config.yaml
router_score: "softmax"
normalize_top_k: false
routed_scale: 1.0
Below are experts of layer 5 (counted from 0) of a mixture-of-experts language model. Rows are named router (the router's row for the expert), up (a neuron's input weights, with its number) and show model dimensions 128-255. Each number is 128 + 24 x the weight over its row's rms, rounded and kept within 0 to 255.
After each expert's rows: a language model's description of what the expert responds to; "mostly gets" lists some tokens that are sent to it at least half of the time. This comes from a sample of Wikipedia text that the model never trained on.

# expert 18
router [157 117 139 134 120 138 138 165 139 166 105 131 125 120 163 132 114 153 130 105 112 160 134  67 125 156 132 145 122 154 136 117 139 121 142 100 107 152  89 156  88 153 136 111  85 134 153 106 102 115 141 145 110 141 107 116  80  88  81 124 129 140  98 111 135 135 113 145 144 193 133 175 143 145 154  99 175 117 135  93 110 138 143 126 144 140 147 119  88 112  98 189 153 158  97 106 122 111 109 147 137 119 138 107 105 158 141 109 134 137 156 115 145 132 133  93  91 141 127 159 121 119 126 119 161 131 134  97]
up0 [156 152 129 120 117  94 127 156 146 152 116  95 140  80 131 160 169 130 119 130  88 156 104 110  82 120 125 151 104 120 108 137 121 116 143 107  99 137  82 166 141  71 136  78 109 109 154 117 110 128 102 123 107 127 121 120 124 115 112 127 119 160 109 151 123 177 145 152 160 155 103 153 118 125 137  88 177 154  92 124 122 127 145 139 143 148 176 169 116 122 161 152 138  71 137  88 134 105 135 134 148 141 134 131 148 127 128 154 118 117 135 133 134 137 144 128 124 135 152 170 123 121 119  81 108 143 143 113]
Description: Names in sports tables
mostly gets: " Steve", " Chris", " Williams", " Scott", "/a", " JPL"

# expert 0
router [128 113 147  72 128 129 115 128 137 126 113 151 144 130 163 125 140 149 125  91 102 188 139  76  89 106 151  98 103 158 117  52 121 156  95 110 135 141 106 128 119 134 108 122 139 125 103 116 104 134 146 137 150 111 126 127 139 135 111 165 104  97 107 133  72 182 141 110 143 128 158 107 132 133 148 159 113 116 118  98 110 115 120 145 113  95 117 171 103 132  90  79 143 133 142 133 126 129 136 139 146 172 153 157 133 120 128  90 135  93 146  95 150 162 125 112  89 106  94 108 133 147 111 132 170 160 157 105]
up0 [153 116 141 116 156 138  92 126 139 111 161 147 135 109 139 132 144 123 106 112 149 138 121 110 105 110 150 157 115 130 109  97 117 164  79 133 150 144 115 115 152 112 131 120  65 117 121  75 127 159 114 125 131 105 121  90 120 121 107 156  74  83  90 170 113 116 174 119 106 147 144 172 145 141 112 135 126 190 151 116 157 147 156 123 126 120 109 153 117 178 124 137 140 149 116 108  95 125 113 153 129 141 143 121 138 149 146 119 146 122 130 136  89 153 154 139  96 132 132 149 168  87 140 153 102 111 115 122]
Description: Locative "the" and infobox fields
mostly gets: " Phylum", " the", "The", "′", " The", "idae"

# expert 26
router [ 98 143 147 110 141 139 155 133 122 128  92 138 128 164 149 144 102 157 176 144 173 140 124  97  81 143 159 126  97 152 139 164 138 125 120 153 157 146 155 150  80  95 139 180 123 158 163 139 127 132 170 141 169 118 105 170 158 108 117 139 166 141 148 136 149 144 156 125 123 109 140 138 148 121 102 122 123  99 132 174 116 148 105  98 127 120 138 108 110 151 144  79  58 160 103 116 175  98 123  96 152 180 112 113 133  77 119 102 140  70 150 127 143 104 138 131 159  87 126 117  91 128 163 126 164 143  87 121]
up0 [127 124 135 105 121 145 145 120 160 129 126 170 110 179 122 166  72 142 135 112 128 117  73 120 121 118 169 144  99 123 154 117 157  95  77 156 153 149 172 120  95 133 128 130 117 118 194 149 143 174 151 131 152 140 136 105 123 136 122 136 138 110 100 135 136 134 149  87 110 114 159  84 155 112 135 145 141  99 125 137 203 112 101  80 116 140 179  87 115 137 167 128 129 146 144  81 152 122 114  90 144 129 105 125 106 133 153 123 148  65 149 105 144 123 159 154 150 108 138 119 155 149 144 103 111 133 120 119]
Description: Articles and determiners
mostly gets: " main", " German", " another", " several", " the", " an"

# expert 32
router [115 146 137 131 118 131  99 120 159 103 158 146 130 120 153 125 145 149 123 123 140 132 127 153 142 146 115 105 112 140 134 132  80 156 147 111 127 110 140 147 148 132 157 183 101 102 116 120  84  94 123 152 155 146 107 134 149 131 168 103 123 115 109 110 158 124 169 101 127 133 141 130 150 112 119 140 133 146 105 163 163  90  98 121 157 163 131  79 127 127  88  94 108  86 106 134 178 119 154 146 116 163 180 164 114 121 125 160 145 123 111  95 187 120 120 137 103 123 136 118 119 121 152  97 173 132 153 103]
up0 [116 138 111 134 106 131 104 144 133 108 133 126  87 191 147 125 140 124 106 143 120 101  93 136 117 121 148 140 149 126 100  99 109  90 126 118 142 118 137 110 159 117 142 142 139 109 111 111 117 143 113 118 109 181 150 148 130  39 151 161 113 114 111 130 117  95 133 141 147 138 138 153 171 123 121 137 126 118 127 123 125 116 127 121 130 168 115 161 167 125 168 121 128 112 103 114 134  81 106 148  79 125 162 128 137 110  95 145 127 120  99 128 169 133 144 139 145 184 161 136 120  79 118  88 123 133 124 146]
Description: Railway and infobox terms
mostly gets: " Railway", " railway", " station", " Route", " terminus", " Line"

# expert 49
router [156 130 140 124 129 133 138 172 155 129 131 104 119 116 133 114 137 112 154  85 113 149 131 116 146 145 142 115 127 132 140 126 168 148 110 139 178 110 111 130 152 107 126 123 129 161 129  90 120 155 121 137 163  66 126 171 129 108 123 165  70 151 134  99 118 124 132 112 122 103  98 127 170 118 125  89 128 130 137  97 117 106 117 105 180 188 150 134 127  99 130 216 109 117 149 139  93 153  62 112 129 137 121 101 131 123 139 135 134 143 133 150 145 140 103  81  74 103 125 145 164 108 121 115 160  89 152 111]
up0 [ 98 109 132 149 130 138 149 139 160 102 110 128 137 139  96 135 120  79 152 120 143 120 135 109 105 141  80 137 190 131 157 138 126 148 130  63 116 160 111 119 132 136 106 128 198 154  89  97 154 162 166 118 128 112 105 138 151 114 126 166 132 115 153  81  91 119  62 130 105 143 106 151 142 135 132  80 128 108 130 130 110 105  87  67 135 146 134 152 146 125 133 140 165 109 126 113 139 126 120 124 120 144 146 131  99 118 162 167 126 144 140 131 129 119 157 107 129 138 114 116 162  84 165 120 148 134 148  99]
Description: Numbers and dates
mostly gets: " October", "29", "   ", "31", " November", "28"

# expert 27
router [127 133 118 123 114 122  81 135 105 131 136 145 148 113 159 146 112  94 100  83 182 104 132 100 104 142 127 110 120 139 110 121 136 107  80 100 154  99 129 109 112  93 140 143 129 167 130 101 154 107 151 109 108 166 151 150 138 115 165  89 122 122 160 120 146 174  85 143 143  83 153 142  83 156 144 125 149 120 139 112  90 113 128 105 109 146 137 143 137 125  97 146 124 147 122 139 110 153 133 165 131 112  85 123 138 159 133 102 114 133 149 117 101 116 127 126  97 108 120 123 146 135 125 102 173 127 147 130]
up0 [134 136 118 133 114 118 125  91 116  99 151 126  69 121 129  74 133 144 118 105 150 108 107 129 108 138 180 161 140 124  83 111 110 143 114 177 157 112 110 150 115 144 112 194 124 115 128 110 146 151 156 145 171 155 126 140 144 155 164  97 100  93 127 152 148 158 148 132 141 121 128 142 115 147 140 124 122 115 120 112 116 121 166 118 139 130 115 187 141 160 150 100 139 164 112  93 115 159  96 146 128 113 116 136 112 121 125 124  75 120 132 140 101 176 150 120 132 202 152 112 170  71 137 104 137 133 139 137]
Description: Number leads and spacers
mostly gets: "′", "08", "09", "–present", "186", "185"

# expert 44
router [120 131 128 128 130 106  92  87 135  84 114 159 130 112  89 133  93 106 147 120 126  92  95 114 194 146 116 157 115 153  99 109 116 118 112 119 125  87 125 159 143  80 143 121  98 146 137 147 132 130 118  93 110 172 122 123 121 147 118 157 142 136 154 160 165  96 121 142 138  65 141 150  68 139 157 130 165 130 113 122 120 115 105 138 139  84 142 115 188 156 160  96 101 165 118 152 131 112  92 135 136 121 119 127 133 153 129 184 131 120 144 128 117 101 112 129 125 127 110 100 138 111 147  95 193 109 143 149]
up0 [ 51 115 147 127 173 132 133 112 120 114 123 152 116 166 132 145 154 105 124 161 157 129  92 112 128 133  87 104 136 152 135 131 120 111  76 103 129 102 186 119 112 123 112 101 107 164  94  83 103 164 102  94 119 145 171 165 116 141 107 132 144 105 173 119 154 114  97 124 128 122  75 118 135 118 138 212 130 124 126 173  92 182 131 131 125 116 138 130 160 124  93  91 119  97  70 133 132  88 136 107 131 120 187 105 126 128 132 142 125 114 149 133 149 128 140 143 124 136 146 116 154 119 103 111 110 137 134 100]
Description: Number tails and units
mostly gets: " more", " million", " sq", " kg", "°N", "−"

# expert 16
router [ 74 123 153  98  98 141 145 115 131 123 154 126 132 152 126 126 122 146  81 115  94 119 127 103 139 122 145 122 128 159 135  97 122 138 102 110  79 150 135 129 128 127 122 106 137 145 104  87 143 147 102 133 132 154 147  82 117 150 123 147 140  96 129 119 134 174 118 134 173 125 166 109 145  75 109 149 129 115 118 124 126 134 126 165 119  94 184 158 105 144 123 184 154 104 137 136 129 126 117 138 107 193 149 122  95 113 125 130 147 129 139 151 148 160 132 157 100 124 126 155 144 106 108  65 129 147 123 128]
up0 [120 113 153 139 110 147 144 113 124 133 147 130 139 162 123 123 146 139 131 118 123 157 155 130 140  77 128 122 108  99 177 115 123 158 160 127 108 147 167 129 103 196 140 103 164 152 112 144 140 122 138 132 147 123 160 116 155 129 133 139 140 125 118  86 135 118 164 161 169 154 122 127 140 109 122 125 147 107 111 149  77 167 147 164 141 109 139 128 106  84 104 152 131  89 105  98 125 123 155 127 131 105 172 147 122  99 104 132 123 101 117 135 177 133  97 122 148  91 110 120 157  97 112 116 181 116 116 146]
Description: Linking of and commas
mostly gets: " Phylum", " de", ".,", " da", " Illinois"

# expert 8
router [135 115 150  94 122 135 154 147  81  97 150 127 149 160 154 140  93 124 132 114 100 145  98 152 151 118 134 124 139 139 100 128 143 115 139 122 154 122 112 102 126  95 118 115 115 120 157  96 129 125 120  97 128 174  95 105 126 103 137 120 105 146 129 114 192 130 122 140 140  88 141 193  85 140 186 118 142 129 108  96 162 104 109  98 118  83 141 148 148 117 144 103 141 126 157 127 131 171  98 177 100 124  96 120 153 147 118 162 121 103  95 160 148 128 143  90 124 103 151 156 137 124 133 124 175  83 162 124]
up0 [176  92 151 132 157 127 105  75 109 125 137 199 164 105 116 101 116 123  92  83 110  91 133 132 143 163 138 102 137 128  91 118 113 136 108 126 142  86  97 127 135 117 136 142 119 101 155 120 122  97 108 130 161 160 161 112 129 114 123 134 144 131 133  92 160 129 141  87 162  93 155 118 102 137 118 151 122 138 129 131 128 133 102 150 125 131 164 110 152 115 124 102 147  85  89 135 145 137 135 138 133 171 130 131 121 113 131 132 122 130 138 141 125  89 157 159 137  74 129 125 133 160 109 138 166 126 149 152]
Description: Dates: months, time units
mostly gets: " years", " January", " March", " August", " December", " May"

# expert 1
router [111  77 167 103 141 133 159 122 116 114 145  91 110 127 150 112 139 138 117 104 138 129  95  81 119 142 135 147 111 125 132 112  94 118 148 141 139 140 110 155 122 145 112 134  90 143 143 110 138  94 130 119  98 121 141 153  97 109  87 113 108 113 105 134 128 155  95 130 148 127 122 160 104 151 168 120 184  88 131 127 172 126 158 115 104  92 102 110  60 112  90 181  69 148 133 107 107 125 107 125 127 139  76 100 161 127 129 140  97 100  93 123 131 120 156 136  61 128 127 116 129 130 130 113 116 114  99 109]
up0 [105 114 145  69 152 137 156 162 116 123 152 118 117 104 109 145 120 140 124  95 158 130 130 115 155 100 136 146  97 125 116  88 106  94 139 150 141 138 120  80 141 105  93 117 114 143 160  88 104  68 123 121 109  98 115 144 133 119 128 106 122 104 140 137 138 119  78 146 149 135 149 106 104 136 134  88 171  51 121 135 169 138  97 122 128 101 103 137 139 140 130 145 121 169 174 111 119 115 123 105 130 135  92 125 144 106 109 130 122 127 152 171 152 120 142 143 147 122 137 118 144 137  78 110 161 103 122 124]
Description: Sports results tables
mostly gets: " ·", " MPC", " Loss", "/a", " Score", " DF"

# expert 12
router [155 140 117 101 137 145 120 126  97 136 123 104 123 141 120 102 134 160 138 129 115 135 104  96 135 135 143 113 166  99 144 123 104 122 125  94 128 157 122 128 127 170 109 161 109 133 103 140 114 120 114 133 132 102 122 141  84 127 124 129 154 152  62  91 120 152 119 123 132 155 158 184 132 140 136 157 125 123 115 157 111 125 130 139 127 103 129 125 111  99  69 180 103 102 137 123 110 112 128 151 138 137 131 118 101 141 138 139  79 121  96  76 167 129 117 129 115 106 170 180  68 140 152 131 128 175 109 114]
up0 [ 84 117  92 127 136 138 131 152 109 145 128 122 159 119 124 179 146 133 144 164 100 101 133 129 138 143 148 120 110 126 173 153  95 144 135 157  62 143 162 115  86 155 130 138 152 132 161 101  68  72  84 121 116 159 162 150 139 124 154  79 129 133 126 129 142 134 144 128 160 157 158 153 137 114 107 154 132 138 139 162 117 135 147 165  87 126 132 130 138 118 109 135 129  81 142 140 115  81 163 120 137  98  76 135 163 126 142 136 128 158 107 106 133 113 158 129 130 137 127 154  92 125 127  81 131 112 150  93]
Description: Table cell openers
mostly gets: " —;", "°W", " MPC", " Preceded", " −", " ·"